Weights of a small mixture-of-experts language model, trained from scratch on English Wikipedia: 64 tanh GELU neurons an expert, 6005 steps.
Below are experts of layer 7 (counted from 0) of a mixture-of-experts language model. Rows are named router (the router's row for the expert), up (a neuron's input weights, with its number), down (a neuron's output weights, with its number) and show model dimensions 0-127. Each number is 128 + 24 x the weight over its row's rms, rounded and kept within 0 to 255. Numbers have three digits each.
Before each expert's rows: a language model's description of what the expert responds to; "comes before" lists some tokens at least twice as common just after its tokens as in all text. This comes from a sample of Wikipedia text that the model never trained on. Tokens count by the router's weight.

# expert 38
Common given names, places and name pieces like James, London, Gold, ull in Bulletin, plus closing parentheses and line breaks.
comes before: "-", "\n", ",", " (", "'", " and"
router:151096140095127107079143163108121155113104138130136180130143130120162113103166138145148148097111154126100120119141107144135084128137145148131160143140139158133122140148060117123158096130120097170128158120137076133131160111106137128075176170117116132098149141117117137149114122148145105136116134086138199147130119106091098122115128092138116113099133110142090137107122124167106127088084
up0:152115086095131110137116127129121154119120049159112163142163154174138086140135174130089153115127121115106093127120119084114135123111131133138161149090122110104136134133122134143165096116141085116130124087129172126122113112154114105126130120128136118098129138138126089160155148179106132164153146082155136100125094107111121128160149117193132138121115114200130125120137134124132114139085
down0:139117094136094135120112157155109130112103135141150124159099106127140203099073130134094099156134133156159117151139111100143147108152129153149123126138105154093139102112118156122134138110090139177115075146104076101118085161153104157110126090145144128137135113160130132168155160135094144159116058145110160105127128127124131125132136149138129122139140104101171103112110145160109120147155
up1:153113103162149140160146114150134114123129074100063136143139139127136075102111085115163110133099166136132121092173105115155103106142105121128127134146134131099089139117151118126190089147101128085161127134127125128114117104099143174135143155144115116161143125114126179117139101133198135150118151090095158111129163135112146131098152125161123103139110153133124138117142116151124114172116
down1:108121128102145103117155101094153150165127105122159138137128099119082140135136147108124112169151138127133108089108142127116101126117137135126124116169149065138181155099108146154098123110127163138152057126149149133143098143100118115111124140169082167121119115137152143163106152100116168081136092137146139165142123107122189135138130122117163071132136095147121130105155146116128117092120
up2:150127108102103145169158121121136176146126125124122167102126142120137097149175184120137146096095090159117129054121068092144108140129105099136107122100141108150150116145094153131157107103122106114128148129151124156173121087132136108135109137142124103129127162122138164123151108140122102123107108127134158141156106105114149149112119102126130119126123082154074107143149139169118166182113
down2:140119106109149149133109128115142116148136140168120137115124096102108181116115103155110119163161092145169139152121114129103110090104151119156135160103171135097123126156093107123126106141124147133124084108134201082141083125127124141087158099134137103159121141119101121123110170146110091153096116125160117161130153112072150156159133134158116164125112134126093125145140101137089144176106
up3:093107078138098107098174120098120191134136162109153151103128138133150126110095183107111144157150134107122123128136103132153139100116133159103130156129148134171136126085163093103127143150122111110150116112119123114106135152103131146133130133085113144112098123122127116104182120127175156152175104186113133117137130145153114126167095116177112162113145187139124145147117097128116143134107
down3:103124164098142118140105151111112108141082130127106095105139151125112149171111145160097125155130150107119123112127073122113166123125117126150116150102103132140103121188113106089112095129120086119138142159111159110144122130132152141129144146087104168112126146098102156143138181194121197130127084124134151137178126112137132133141119156116148098138100145108127101156136093147106128162162
up4:167114118104137113140134112115105143120139162130136123120115170136124147128149105105121140122126187124129114132099146110139114123126171146123171104081117089149131075169161149150135107160123128155120124141113103107167182136136096149128129155106156126142154114081139102178123128122143128137180116121129157111141130097104073099090101135151131142118098094079125134101118138168140148077167
down4:120140092150112146148122088114159117113110130116130116152133154136179137126118125154130177129111121169120128116167128146143140115149106101110065144161153180120130156133118151095135154140070091115121100161164091104121117179131130156094188158099117098124115128129171115118104120124117171106103126152114085089122146151116136130110110124159094131171134123123148111115123152097134104108106
up5:117147113103121120149119149127163111137124111136144122131107095115124103121132108106101116118114131139122109169178149169132106104173168152134114141156104141100162140130111079102136127142143108129113136116125097145171127110055139173127130126095159148111117103124142102158125133095081136109201119126112172181120125165108108161117093114112139140153171155124121136084125150156153102127111
down5:127120174147112111110149103163102136083132079161182105113148143168114135132104166113122110109163124122125125104132115112147133139128081078199125132132103148114114169124137115170087136105113166130120105133121137116142118137159176140157134123142136156123133114173085105117143133151147171127123135102114150118144133146106147100126152074147121145115099116106086152122126116097082121099153
up6:116114113144074100163146126161112106141107113097134207134132098110132117106128130119109122130107115171135092119158152131128141109171175109136079115151136111134147142134105170154164125119096150140104136125114128116076126123153125083139143139150116116126123133144112117151127149150106124143166135170122171140073129067137133102122151078098116129127159142121121128133142089088151084120139
down6:147114126134119151090118115159099163142101101150124119118163169134133113171150132133106151177092138105155125140145145096115107143102156133091152126159116108150100118151108094119094076134134159108151125106128135098122109051138126115165104147110175138158110118115133149113133114112093128147138116140142103145139134109148178151115165087097129143092128119179177114119117097134160092131129
up7:127130100110153082113148161101144140136071137154161117104145157107135097134116103145100153110088137124125110156114108146120112131151104105114109147163157140153133095127096115097124109096086081152144146134128085145137100127138105158134122142125116156123151133123126119161125143199171138141116147147146141098117141116147105072110163143130101158085079103134095133120104188123119121141160
down7:145119122156121149103145107131142107111157098140125131182096109165096194172154099126127096141138169149139116125133162106143151125153133132126153125163106081098116135151068139129129135124151118153073067138123104148126146127124147154121158116111111125120124102112131114145110110108113146128168115074091110134153121146134102157130079150158132110106128128107146134113145101174131143153074

# expert 18
Full stops, table pipes and Latin endings of taxon names in classification lists, e.g. Actinopterygi-i, Felida-e, Methylobacteria-ce-ae.
comes before: "\n", " The", " ", " It", " In", " He"
router:143140082108112126115119147129149147129108106114142132171089114140168102094153153147153145141104157163116072098134128147131133095137141159133111138132130161141101095128100119163140078148107075101136164113097095121117156147121137149127137164097144152108143133116107149138147119101141116180098116146125176107099151138119133163122065137141077122136116118173119148103145108140126165119088
up0:138115099145088150116158148119113121161114161109110093160078110131118136113135116146121152134130143083155114119114125094139141148133103142108137107145116145124119131144091142135110143159113076094098158114125112147133123140127104159157107098131146113147159138072107095092119160148132130134143167131157175154157155146133118147139112133134128112121087153073043107123152171136173109101126
down0:169151101112149135124104142104170106129123142152108130138154088147073129125118131146187127106079139138177144112171142126121102142101065136118113072110136107123116125162111153115161093138140132156132125110109150158105099140160160119100112109118109135155114085127136161099148108147104191118104117132130118129157118117204111111162142121141115143100144105134142113143137118131099134132137
up1:110129133114128131112147196103152114092137100134117100154128123095161125116150110102135123134134194134110123149125091130106078144144124165109133160166125150112168132161120164138152112187077108108155139161104106167144113137151145092107086143100131160138163114118141156109112119086134114116167102108121160109095156139105099128094111110147111134139130139106112136110145125120072128127147
down1:150126158157148094116140161110104157152161123145131107128092095136143129115127135110135121140077124148105135176104162114132181159126089149133118109137143090122114152137107128112113112136100120135102054140171135111130145137119145117121157100122080101165125098131171110147087160157136137104142132155131117115144132127181132099091100147131085113119179123163077137145169132140125121118126
up2:133143139142110099096141132126112137106106150138073119155111129160143154074164144135160123135107114129121096180195182152117124128109175154067113131151151123119148148170110123161128158165097149117141127131163128124120095123145123106103106128110110116127108104134128091124127121133089129097150119120135134171121106101149118089130118113189115110104132159101096142129115131076104119151129
down2:138116124134152127134184164139128145145142165097135120161099146152103075105129162174165152149128137130124106116081141093125133085152129119101123169143118102128155102100146182119151096136164177124166073106150108111112151095100147100135150110114088131107083120115116099161107119105145113114121136158132122125122118133139151132080101165124127150098127106137116121123171104158122142112141
up3:127099106095119119138156147105152125162163112137088120130138119218138138116175147145134119129100142087150112139169114102135153088104113143088136121156111089113124141133113108130139087165118117128127131130167110113132094159134134150128140144093131146127076137130119135100156158138151101129156128137174104116116148134147100136107114132132109124158101067151091113122151147081165154173112
down3:131135111152139145145135114159132123144138128175067170178143121155124129048138105065130106142115133161134088109127149149152089159138140119127146105139148100138156129109175150143148099121135075132130100063106190141122148133151112138137125149118121105113132119140117145116105155138138106152140150128124147130100094146119102106113111124116144150111100176115119123090133111142129140106084
up4:151147156166107142093120156133152158126103187118130131155120115082130169105127104174128135133092147130077150128135133167118083129138085113121142122105125152134107090156132117125116108129094144116148155142128150126104131134127134141127097196141133126145121085137126171096080105118097117136171105124183107137139121152128106094150126126131113131099129154186101131135100125119094112176132
down4:128115133100121112147123151143109095132100089159126077133091132118145120106102125108139105119099130125116138121097137139151169136139072153111106111138119090115147153158089133120165125123138127086167134131123137133145119152171186102182169130154159143121129132134100103132096130145149135097120146097111128142133119189140150095127068161141110091134104116152121164136133190129120122095156
up5:097168107111122164127146186080142154165101149153138169129140138182103158120170173124143141141105120092123141119136110096119115079144140111119130135119138089152167116085128096111107121146138140142124156154083125125189112088139136107116108163122127104151130115121117114162123124131157143140134125128106134127143141163080139111148118097122124096103116065103108157135148123094149124096122
down5:137135123119136109122160127148133131062131149129088120156090137139117157139145109127178116171162112123126075123108133131133110117109131130143169145118156143144130099130134146148128140129108108123137069081108114096137157151181133138139092169119117134128169144098134118127120135146121149124103074129115166100152124172114183124129072123121117072117080126115134131135128130159107133186129
up6:101122096153111166104116138087121146184128143128111123127115126106168140131077123125134149159099129140121110122104127098131122115160138176132084137091123142133149137150100133104102158150087115146128129116088120142152105121124163162154103137122131159124122144143158075155124141130171118113116159131127173106133147120161124175136104138125116113115081117111138133028126120151167132136101
down6:110135108139106132114098098128129092151115167142137163101141109169069099152140110113112132135108110113135097149079099142095117122107098091127139145143148141160123151138116188114129101145115120147131036127136109102092148142139144147147114112120109164150102115119109141097170117135124176140131146152118119118122140169135112173155114174154149121086163139119106140138111116125127150167115
up7:110147091113162197128171110098130147133158099136102110087106118109125136115175158150115159142135140070163135137106145127120124121128132167086150137135097130137151090144086116122138134106125090095123124122118103128158114133162136076110132125114136150119106145096147131104152156116128137122149129110189117159141136167100111147097131117163147119126155090153099130154148107097113141109068
down7:109163148120119137121111176149142105143147096123094152166120115147140108091118117131091098116126143165105119139122108111157147150126163133166148106102136137101121118095129182140144105104120114147124100120163159176141164101150151134150136123090114132127153109112157162120113163120116131117130122143131134176129081132164131133147081120137078167064085124102080135114103139125112116175149

# expert 32
Prepositions and counting words after verbs or nouns, such as by, with, after, between, all, two, several, first.
comes before: " the", " a", " he", "=", " his", " it"
router:170109117105101143128153145107137118148130114115121163157101098142155109119148141154152169121105142165127085137141147160137146090151141143090127116123110136135146125086125091117132129111130114166130141129107134150105123171127121117133149138131118127101160130120078146126099095101178071147142129093165141080131106129132119131114136103107086132102088104138076153165161159165120171165080
up0:150097129118127127170131179136117101111147099139129120128144160124159154149106138165129160119126102154085139118112136148075146092139153180111103091144096140134138126118122162122147122148099110116130125082135092178096130124118102126146144136171139116117084143126178125130127113105082127138093097175152122117109133118114130091086138121159124139092124117144073107160174109158109139149114
down0:096161141115135156134073119146145129115132118113091136106130114097130154174131141109136109096129120119148128140137112125112106118139142118097108126126134112126133177153115131108142059198109129110141172137083133121062147139107109123144118138152178133135120093168127151131157120138126136158128136108127164128168104160142131104118091128135102119093196145128106169098098124146109162092112
up1:107107121105087121128122127138142173139087135112152141128086080126140131110122145112149149113104134155102113142169133136107127137146134137139128129140042171119091117168145127142147131114086136148172138095096079165093152148124117138143125129186146098078153156129124134138102123124135153157089123154114135122128096117156073134108121131090134140125125115118117148098127105143066148139116
down1:147139145114126128113109134152105134162116126127087144114128153123157147107151077145141125113129124113161152154144110133131109100150102138186167109144120123158119141168124119102139144141104112059115059106106130114120135136076107124111076127120141102126119128123120117122125144138147156147155117141132100147122131092117160161170168120183158083152170080153157140132133120097097108130159
up2:135137091144162110123143098106102143117103105075143167153142124157126139127133086104137107094143123161156095132122128141134164100116096122085087098110136145124099163163093127126129160140170088117163130135132100107182122130151092140047110121116119111134153094095136106133111123128170133124124145137150135142159097124103130154115103090120150139144123121171127174130121165108118114138159
down2:096160156159133138116165144106163144135096139145091117165137137121144118153141111159145127158134153108145085138181124103113141131140150108110121139126115087123109134103120108132130121116145103122107047127093109117159103092113128116112105110120131087120139177157126198099145177149125136143150118127152113135135137144110152133073128136094164120118059137119124126136089136167127146110124
up3:157173135139124132134103139113122122142112079094116144133140137110128120099116148125149107128111140131131086104124210125151127127105137165140136137112160098103124164104171098128120120138140122112142132123165112212096146138103132151128159157118127110154137106146144139138144170105143123122177108091097145108105130075087096146075114147145126133140116135118149080097143107105092112116132
down3:126095078126114164102092123109172114129131127118135150119103176117118093087114117128126106101123104152138102141152117115129082151121109119135152167135160114162122115135113130120111140174123100181086151121131126112173145097080131122155059143149123088165120147141147092146092149131167102161131112154128131145109158147159111097167121130171144116147124130137104166125151110132133129104154
up4:126112109123128137121134149106122141084139117110154095147116113141088134147135097151158169127108170135142111146157127132110155121147167125098088113125121087088122086103147130114138104117141141145179130096120128146094117144111121136146158165149122163152118129110126163179147147144065118091128131116068129105108151110118101096115135128100110209085165125103141142123150136134146148149148
down4:112164120140130134149144124156156128134171161117132107119118127082152121137124116102123127060133100146183110154143155125156134118116161101125099135119148159140141131116126122137121082167128099088152165155100098101111076143143091099101141166139109103162104137111100135109122135099153131167127162129131129083136117172077117098143123137178158146147106133104154150149115114158111117098140
up5:164148150100105130142126097139164154112123102151129137119120160118164115140169101133100116124092151128117127082155107126133132127150127132135114140132149117139162110108133093099152120125106133152172139089108135092167121153104150108150077127084150136169189094107100126116183157105111130128090076131084123098171148154120123133091120131150136111107136135171076132146116106135098137122116
down5:139094124090115109171133124100100132132134126147132114132105138114123086177157146128113125165118108160106138128097125152134145084155127102169111134128136127084107113114170149134149154097152137166109108159104136121134140121135166129174144119149116170078117136110135111102113163167110138099151163123136151126191061139119111121116125124099058155151131117143105132128165121156103125105142
up6:151153097135156116091119126130131132151120145124113166126128157117147105123129132092163138087162102096199120146125133172183166109122119130090107170150121157102148176118110148148116140158139036135105110144146105113130142136096093121131166106115123147140129141131087141110135095109172136135134115133149138135118080130119093122130083112134139078113146130109135117143125140160129138118138
down6:140187117105114113140123138128133156111134106121119130154131095123131110162145122144127103116102177111126132122119104119082105100153154146104099111132156122130098091135164090097111105097124141115151063118129137122154130136147141133151121083149126116144133180174153178155097180129147148130138112132158107099163106160129104138121152128081144095140069159126106136165086150145120120119149
up7:106131113084129057113117115099132145113129135117148162199104151157137112089069086155134108125116119155142137126137081078141143112119142121114134096124099130135145125129120120172153137129091128131155126146135108154112186190077121123158109140138120126107138151133123140156082126104100139164143157142107149125103117106151092126097132133106144094112100153133143148120156114143125149147133
down7:132118149139140126109105154152134146126119125189110162100133159155120114140112088180126178080132157137159135167124141113159109083137107114115108136126123107107150123141116137096144152153076146104113096135117126131127107161116114146090101101146147114113102113128098147111094142166131180155065093158118111127141137108110159090125163121156109124147112152143111118167148122159153124131077